config.toml
n_layer = 10
d_model = 320
experts_per_token = 8
d_shared_expert = 0
moe_layers = [0, 1, 2, 3, 4, 5, 6, 7, 8, 9]
router_score = "softmax"
balance_loss = 0.00511
router_bias = true
norm = "layernorm"
batch_tokens = 65536
seq_len = 512
Below are experts of layer 5 (counted from 0) of a mixture-of-experts language model. Rows are named router (the router's row for the expert), up (a neuron's input weights, with its number), down (a neuron's output weights, with its number) and show model dimensions 160-199. Each number is 128 + 32 x the weight over its row's rms, rounded and kept within 0 to 255.
Before each expert's rows: a language model's description of what the expert responds to. This comes from a sample of Wikipedia text that the model never trained on.

# expert 61
What it handles: Word pieces inside Arabic, Indian, African and Thai names or script, such as Al-Ra(ed), Nizamsh(ah), Raj, Bh, Thai bytes.
router [101 113  53 141 103 104  89 120 148  60 155  85 112 144 143  70 128 135 110 167  83  91 119 146 165 168  71 162  84 124 150 159  80 133 144  98 135 135  62  85]
up0 [114 132 190  77 156 142 173  99 175 153 136 109 139 159 156 132 161 157 100 157 177 156 159 103 105 149 110  93 172 124 139 161 154 107 149 134 139  92 148 111]
down0 [ 87 107 118 138 155 124 176 184  69 113 121 145 122 128 124  43 115 182 156 161 122 177 108 140 143 113  49 144 162 166  93 170 112 154 151 179 129 148 201 100]
up1 [108 144 147 111 163 127 140 121 118  96 114 173 154 166 147 151 125  90 103  33 147 121 140 110 113 110 130 199 167 141 135 128 145 141 127 149 127 122 124 156]
down1 [ 93 123 138 109 117 144 135  71 150  96 151 175 174 154 115  90 136 101 121 125  87 127 130 120  91  92 144 143 152 116 158 177 146 149 137 195 174 153  76 132]
up2 [ 81 140 170 114 134 168 162  72 172 121 140 125 146 140 166  86 124 154 192 159  93 100  99  68  84 175 169 119 130  83 153  86 154 110  74 171 182 170 165  82]
down2 [160  98 104 120 121 116  77  89  71 147 181  51 140  93 154  59 156  98  97 133 127 157 132 148 175  93 120  37  96 145  99 127  96  94 156 133 141  85 105 141]
up3 [101 172 124 129 130 125 146 160 110 146 140  69 151 125 175 138 112 127 102  76 145 124 129  90 122 135 105 144 103 116 171  95 195 125  97  96 182 116  99 106]
down3 [123 156 106 166 113 144 117 114  87 145  78 130 135  78 114 126  89 161  92  59 114 135 177 113 161  97  82 129 198 139 115  63 114 173 204 122 114  53 165 115]
up4 [151 111 101 183 126 109 102 118 146  96 166 152 142  82 160 116 183 116 137  91  77 124 100 113 196 139 112 158 131 107 130 148 100  67 156 119 109 157 128 153]
down4 [ 92 143 149 101 154 171 144 111 119 164 104 134  93  93  95 190 109 108 111 157 185 151 126  81  94 143 136 139 111 153  82  96  97 169 134 154 100  70 163  91]
up5 [136 200 107 121 147 129 155  71 142 139 155 149 154 140 142 127 118 136 168  33 181  56 116 128  93 133  83 134  95 138 113 134 124  96 152 166  50 100 159 109]
down5 [173  94 115 171 103 123 209 143  75 127  85 122  92 125  92  90  69 130 127 127 113 181 108 196 130  42  71 186 113 108 139 147 108 144 117 156 129 191 151 111]
up6 [ 83 132 142  60 150 136  89 151 186 129 146  72 126 131 152  93 112 156 149 143 154  85 118 158 118 147 152 102 139 123 121 165 114  86 155 122 167 143 141  97]
down6 [126 113 118 179 115  99 177  69 140 108 167  71  98 129 176  95 179 149 177  52 109 160 130 188 117  16 108 124 110 112 103  99 137 117 174 101 132 148 100 114]
up7 [164  94 110 139  90 134  86 138 143 122  98 174  83 168 121 139 106 117 114 107 136 141 121 165 102  63 176  85 128 123  66 103 138 118 162 144 110 119 142 126]
down7 [162  85 132 160 134 191 210 132 115 144 129 140  65 203 194  88  89 116 124 165 164 120 102 132 141 121  77  94  70 112  99 147 142 134 103  91 134 120 103 159]
up8 [114 186 185 127 122 112 126 123  96 183  87  92 135 117 209 100 114  76 119 126 117  82 114  89 141 132 142 116 115 150  37 161 129 110 106 117 138 131 124 155]
down8 [125 104 133 124 180 173 233  95 182 143 116 119 138 111 112 153  89 134  77  91 149 128 120 129 116 103 129 143 115  53 145  54 218 107 139 107 121 102 151 163]
up9 [189 106  91 101 121  95 152 105 177 121 147 150 166 123 161 117 173 108 178 140 100 110 133 170 180 143 121 154 153 148 136 193 146 144 136 103 113 168 157  89]
down9 [ 79 127 184  99 155 141  98 116 116 204 131 110 130 158  93 107 149 169 120 138 140 178 134 106 136 164 158 159 148  79  53 123  97 164 136 176 140  62 102 155]
up10 [125 116 115 168 130 159 139 106 169 173 124 121 127 167 147  96 112 112 137 137  96 137 109 137 113  84 170 148 124  96 122  79 127 113 127 119 165  84  94 164]
down10 [148 126 131 105 134 129 110 122 143 174 107 146 121 159 133 115  93 125 105  82 181 179 160 126 145 145 114  89 106 131 150 106 134 127 143  33 119 142 132 105]
up11 [ 95 160 135 135 124 202 147 207  47 109 132 133  65 134 179 156 144 111  66 207  93 170 205 107  93 119 138 151 138 127 174 164 140 158 134 114 119 141 153 115]
down11 [122 104  80 122 166 176 145  84 110 165 124 180 167 108  55 191 151  95  88 138 161 135 142 100 155 187 101 106 150 102 162  85 142 112 118 101 168 136 142 147]
up12 [105 110 118 130 134 162 108  64 141 132 110 153 159  65 139  92 140  94 155 121 152  56 160 133 118 103 143 100 114 134 152 113 104 131  85 160 145  76 117  76]
down12 [104  92 139 140  99 119 136 126  90 173 179 143 158 127  94  71 150  87 158 127 104 127 138 141 103  54  76  71 157 126 124 128 109 166 156 127 117 121  98 100]
up13 [153 118 182  57  91  76 202 149  26 152 109 144  93 107 115 128  98 109 151 148 133 104 112 122 221 114  64 149  94 143 128 155  77  77 139  89 122 131 154 131]
down13 [108 200  95 111 159 121 176 107 139 128 167 141 137 171 145  94 157 212 135 127 146 119  96  92 116 142 152 128 142 110 100 138 123 112 126  97 118 162 147 136]
up14 [128  33  95 138 165 143 132  64 151 105 119  93 132 154 159  67  89  45  98  79 138  82 128 111 143 104 126 122 117  93  67 136 138 148 118 126 108  70 130  34]
down14 [126  69 151  55 109 166 121 132 107 192 133 139 127 141 115 113 144 126 108  83 164 117 100 129 129  99  81 181 114 121  67  88 178 168 183 112 150 178 182 145]
up15 [ 75 140 137 149 140  77 112 141  96 126 107 135 134 187 125 107 143  81 103 134 128 101 143 170 141 166 176  84 129 136  94 122 135 134 170 116 119 130 147 182]
down15 [125 165 126 126 133  81 216 112 139 149 131 158  89  91 148 184  82 198 143 106 137 183 121 164 109 145  91  84 108 100 164  96 169 164 128  75 166 135 170  85]
up16 [ 77 153 113 153 138 113 190 109 185  91 157  80 136 114  87 144 129 120  93 159 145 144 109 144  97 123 136 161 239 102 136 107 156 125 133 150 163 103 175 114]
down16 [ 94  89 118 172 105 145 102  97 195 107 146 132 110 151 174 139 187 119 142  84 117 168  83 150  58 120 121 112 166 129 122 130 132 122 105 150 124 140 105 120]
up17 [151 145 119 158  95  98 115  85 121  88 217 184 143 155 192 127 121 104 176 137 161 138 129  99 111  90  89 164 139 125  51 115 107  90  98 149 127 113 120  93]
down17 [154 122 124 181 132  73 151 172  34 128  81 106 148 211  92 125 120  86 137 100 129 198 103  97  77  59 116 127 147 115 120 133  79 139 139 138 117 135 116  67]
up18 [180 134  83 101 116 162 112 206 172 193  71 130  81 121 181 160 143 142 125  91 135  92 108 111 140 116 127 114 116 121 127 141 127 108 148 119 189 143 143 189]
down18 [139 169 147  96 120 200 187 132 116 150 116 130 105 102 126 127 147 142  98 149 153 216 149  88 167 167 106 124  70 128 108 108 133  98 116 108  78 128 151 185]
up19 [153 117 106  98 114 132 107  94 176  86 110 128 172 115 122 149  66 122 133 152 114 132 134 132 126 151 188 164 163 131  84 146 104 121 142 142 163 182 166  86]
down19 [111 154 162 140 170 119 124 131 120 137 102 129 135 164 157 117 147 180 142 155 149 203 117 103 122 134 151  96  94 111 144 144 155 127 164 227  96 113 140 152]
up20 [136 156 100 117 160 128 142 117  91 159 152 187 137 121 123 162 139 140  98 129 128 115 136 144 144 173 126  91 146  93 120 154  95 180 188  94 141 115 176  75]
down20 [ 57 148  67 164  96 144 139 144 180 143 123 138 190 142  96 149 102 106 111  70 164 138 175 111  94  93 123 155 122  82 180  79  83 172 133  79 154  46  82  78]
up21 [137 132  58 160 145 105  93 168 115  90  92 131 131 150 191 124 135 121  85 174 114 108 124  79 119 143 128 136 165 114  69 151 144 162 153 122 146 154 157  46]
down21 [130 147 174 108 168 110 126 143 167 127 108 146 149 141 109 173 150 141 153 131 151 193 151 121 108 132 107 101 137 146 185 120 168 126 177 158 154 176 171  79]
up22 [118  72 143 136  84 156 112 123 128 118 165 111 170 101 132 110  74  95 137 138 104 181  93  86 120 110 131 152 105 160 141 138 135 175  84  99 183 159 122 135]
down22 [124 126 123  61 144 138  48 125 132 180 114 192 142 123 134 177 115 118  84 121 226 124 128 106 125 132 135 119 130 174 116  65 134 137  84 131 154  98 170 138]
up23 [132 130 115 140 150 126 193  70  98 138  93 131 127 138  96 112  80 123  99 106 121 119 109 137  96 123 118  95 148 131  61 120 151 154 121 115 116  99 122 141]
down23 [185 125 141  87 102 106 154  92 138 108 154 168 117 128 129 104 153 195 118  81 125 210  89 123 173 143 132 205 156 124 151 100 141 125  99  82 133 165 134 172]
up24 [143 152  67  73 146 158 123 117 141 144 108 108 137 125 107 128 148 150 179  81 116 122 149 129 197 116  96 145 133 162 112 107  80 107 124 142 150 160 102  86]
down24 [133 104 185 161  95 135 137  90 125 107 136  74 144 115 116 112 143  92  73 162 154 104 102 126 113 195 185 170 102 105 121 120 179 119 126 168 136 123 207  73]
up25 [145 178 168 142 132 149  55  50 161 153 181 132 171  69 135  83 134  75 115 179 117 159 141 116 101 101 141 144 150 115 133 135 127 124 129 104  88 107  92 164]
down25 [141 151 125 105  65 132  84 136 143 119 148 112 162 129 127  97 168  73 145 122 118  87 135  85 116 151 156  89 145 186 130 147 133  92  76 138 111 147 126  81]
up26 [154 186 128 124  91 173 119 142  99 126  83 124 114 178 201  90 102 105 171 136 104 123 132 114 109 112 201  81 131 100 102  76 132 170 139 109 105  80 101 134]
down26 [132 124 183 195 105 110 129  94 180  77 136 138 100 118 104 137 154  80  64 185 172  92  91 118 203 177 102 123 161 175 154 132 148 140  81  54 114 148 101 142]
up27 [142 163 104 101 103 110 110 166  88 118  93 201 160 174 110 101 163 116 126 145 143 129 127 120 169 154 221 112  79  83 126 122 133 145 149 117 146  97 137 108]
down27 [156 176 166 106 126 133 125  94 166 119  80 105  57  85 157 198 162 170 169 112 148 219 125 171 120 135 152 136 178 158 111  76 124 151 107  83 112 156 126 133]
up28 [146 104 143 140  94 124 200 113 119 116 205 166  90 116 193  89 123 115 127  92 139 148 105 115  87  89 127  98 149 190  89  83 127 159 110 144 157 124 168  96]
down28 [138 170 178 189 138 164 168 118 107 152 105  89 172 149 171 119 171 129 142 162 152 126  88 131  96 101  77 142 150 109 150 158 112 147 131 107 130 160 102 133]
up29 [117 113 185 137 100 133 116 159  69  79 128  98 161 143  73 161  89  80 137 146  71 184 107 111 133 146 109 115 145 185 111 120 161 118 107 157 172 159 128 191]
down29 [ 95 160 122  71 222  80 114 172 130 164 107 147 143 147 155 119 112 131 118  90 146 119 128 105 106 109 176  66 144  94 133 124 135  99  71 137 114  85 123 147]
up30 [141 107 153  63 164  99 165 126 110  80 135 153 108 103 112 136  82 123  66 179 124 184  78 114 160 100  80 113 124 174 162 121  79 158 118 106 155 122 177 126]
down30 [152 186 166 146 180 153 150 152  91 160 180 104 125 170 144 142 145 185 140  89  79 164 168 115  88  96 123  94 196 152  78 117 101 108 101  99 108 135  82 125]
up31 [106 144 209  82 117 116 131 174 165 141 121 122 108 106 101 189 113 133 131 104 138 163 161 186 165 147 162 164 121 131 137 132 138 171 103 154 159 156 154 131]
down31 [ 87 167  54 106 187 141 155 146 164 122 117 172 130  75 136 157 115 127 156 114 148 108 139 149 201 164 188 109 163 116 182 137 176 147  84  93 102  95 138 119]
up32 [110 110 151 136 132 109 127  70  82 119 183 124 127 142 166  91  59  95 122 125  88 141  88 126 125 113  96 150 156  94  41 171 111 147  96 124 166 105 130  50]
down32 [114 157 166  78 155 100  63 102 133 131 165 124 112  95 125 109 193 120 108 100 171 139 135 120 116 122 129 102 105 141 132 179 203 146 216 162 127 197  93 107]
up33 [119 178  70 114 183 105 121 124 103 211 120 172  94 111 123 206  79 125 148 132 117  61 105 161 131 127  93 193 194 125 134 197 112 154 156 108 118  79 140 115]
down33 [187 142 101 102 137 126 125  76  87 152  79 113 160 145 199 149 125 176 156  88 136 217 137 137 138 102 114 139 196 125 116 108 164 108 119  84  92 137 119  57]
up34 [154 127 220  87 159 126 200 153  94 184 109 151 146  90 107  93 114 128  85 131 174 108 103 118 139 128 121 157  96 114 178 122 115  86 113 118 159 147 111 102]
down34 [163 203 142 119 179 186 128  89 109 157 130 124 109  90 193 107 128 163 147 108  35 102 129 120 158 156 130 133 197 136  89 152  92 123  96  96  86 103  92 166]
up35 [109 122 191 126  73 132 172 134  75 129 157 146 140 195  91 129 128 150 109  88 136 138 172 150 164 156 165  92 124 135 136 107 117 172 142 131  85  89 166  94]
down35 [175 149 127 104 207 112 190 121 110 146 162 112  69  55 132 166 116 140 106 178 128  98 106 152 100  65 115 106  99 144 123  75 150 179  87 120 107 104 157 139]
up36 [126 131 130 137 145 175 111  93 104 129 168 170 159  80 187  87 111  94 114 200 167 111  80  98  99 120  87 138 183 163 155 147 152  87 127  90  86 115 160  91]
down36 [125 137 202 147 115 109  97  97  66 148 125 122 157 152 132 132 152  76 114  95 187  97 126  57 143 121 152 103 176 156 167 176 108  85  95 146 168 118 138 180]
up37 [ 85 115  81 130 109 209 115  95  85 147  98  74 141 181 155 187 103 115  43 100 155 100 132 168 109 172 141  98 163 139 158 121 144 111  88 165 126 137 103 207]
down37 [134  63 108  95 150 184 131 131 139 132 166 115 147 151 143 162 127 125  74  89 144 166 146 128 131 123 112 125 107 152 180  96 178  94 172 128 116 109 135 115]
up38 [116 145 226 176 131 157 141 116 116 113 179  81 158 113 180 104 134 131 117  81 178 151 121 128 175 182 166 148 149 129  97 167 145  94 133 142 163 121 200  85]
down38 [122 164 110  92 190 109 142 136 103 156 197 152 135 102  98  88 137 164 111 123 133 153 114 124 113  73 112 143  88 118 148 100 130 101 155  80 134 173 123 168]
up39 [135  65  72  69  99 107 132 106 102 113 109 174 184 149 135  95 130 134  94 112 122 103 113 108 134 169 124 135 198 178  65  93  82  86  90 146 107  94 153  96]
down39 [107 155 182 112 131 132 169 165  85 113 151 154  89  96 107 175 172 131 119 119 114 136 117 128 152 129  83 143 128 147 126 132  95  99 182 143 101 179 132 143]
up40 [148 157 162 100 159 150 191 122  77 183 123  87 152 153  36 161 144 148 158  55 127  78 119  97 116 110 109 170 114 130  85  86 134 133 173 140 117 110 133  82]
down40 [185  22 120 153 101 148  79 114 129 128 124 102 152 124 119 112 114 112 142 127 114  95 133  97 104 123 146 163 141 112 169 161 108 178 135 137 166 125  95 140]
up41 [134  45 112  86 129 108 105 158 131 184 114 140 139  87 215  89 144 124 133 132 112 121 163 108 167 123 149  91 161  80  94 166 123  95  63 130 156 100 150 131]
down41 [151 118 106 155 152 172 137 126 145 154 165 138 150 135 142 138 131  88 143 148 142 148  79 170  81  91  70 148 127 160 117 150 165 122 136  60 168 167 144 118]
up42 [127 140 127 109 106 100 129 161  85 115 114 137 116 111  93 124  92 127 174 196 124 110 148 147 157  89 144 139  72 169 114 122 132 142  78 130 103 132 118 170]
down42 [158  99 144 150 112 117 173 173 190  70 190 136  83 146 117 123  75  82 114 156  58 181 134 166 152 161 112 118 187  73  82 128 105 180  86  90 133 169  72 152]
up43 [130 139 113  64 160  99 115 115 164 124 128 105 145 109 162 108 119  96  95 168 118 127  87  88 168 147 170 132 147 134 153 189 145 135 152  94 157 140 133 166]
down43 [142 121 139 105  95 185  98 141 124 147 166  59 136 127 141 116 138 126 104 189 177 119 181 154 139 125 168  88  82 126  55  63 111 146 171 132 126  59 180 112]
up44 [104 122 154 136 174 168 128 131  83  90 103 129 155 136 188 124 110 146 112 104 113 112 102 126  73 132 145 168 127  84  69 170 138 106 153 138  98 126  87 110]
down44 [150  72 183 157  83 106 178 132 191 127 116 129  93 106 120  87 186 146 168 155 138 152  55 156 155 161  62 114 116  76 177 121  83 166 167 151  83 146 155 103]
up45 [164 144 124 124 126 201 162 135 141 128  90  86 130 194 121 117 108 143 122 111 154 116 118  71 103 161 169 119 133 102 148 106 160 149 160 188 117 129 158  95]
down45 [ 88 125 129 139 140 200 119 156 113  92 105 155 115 118 129 143 116  87 143  95 128 116  91  84 177  83  41  58 183 120 139 151 135 164 145 134 127 136  83 195]
up46 [166 121 106 138 126 147 146 118 136 128 134  83 105  97  68 156 142 110 123 145 125 150 106 118 187 164 169 116 116  96 149 122 163 125 193 130 152 126 104 147]
down46 [142 149 167 110 101  95 110 121 163 168  89  72 128 113 153 227 107 146 172 135 156 144 106 161 147 181 175 136 109 161  93 100 115 186  56 127 118 138 118 128]
up47 [114 108 137 125 125 129  85 112 147 169 129  51  93 107  72 145 190 143 166 143 159 126  92  84  91 160 119 163 109 136 135 138 104 198 118 127  77 111 119 130]
down47 [139 109 102 138 165 129 106 173 134  93 159 187 127 111 190 127  93  69  60 116 129 126 130 157 144 139  53 144 132 118 194 123 126  99 101  93 101 137 167 119]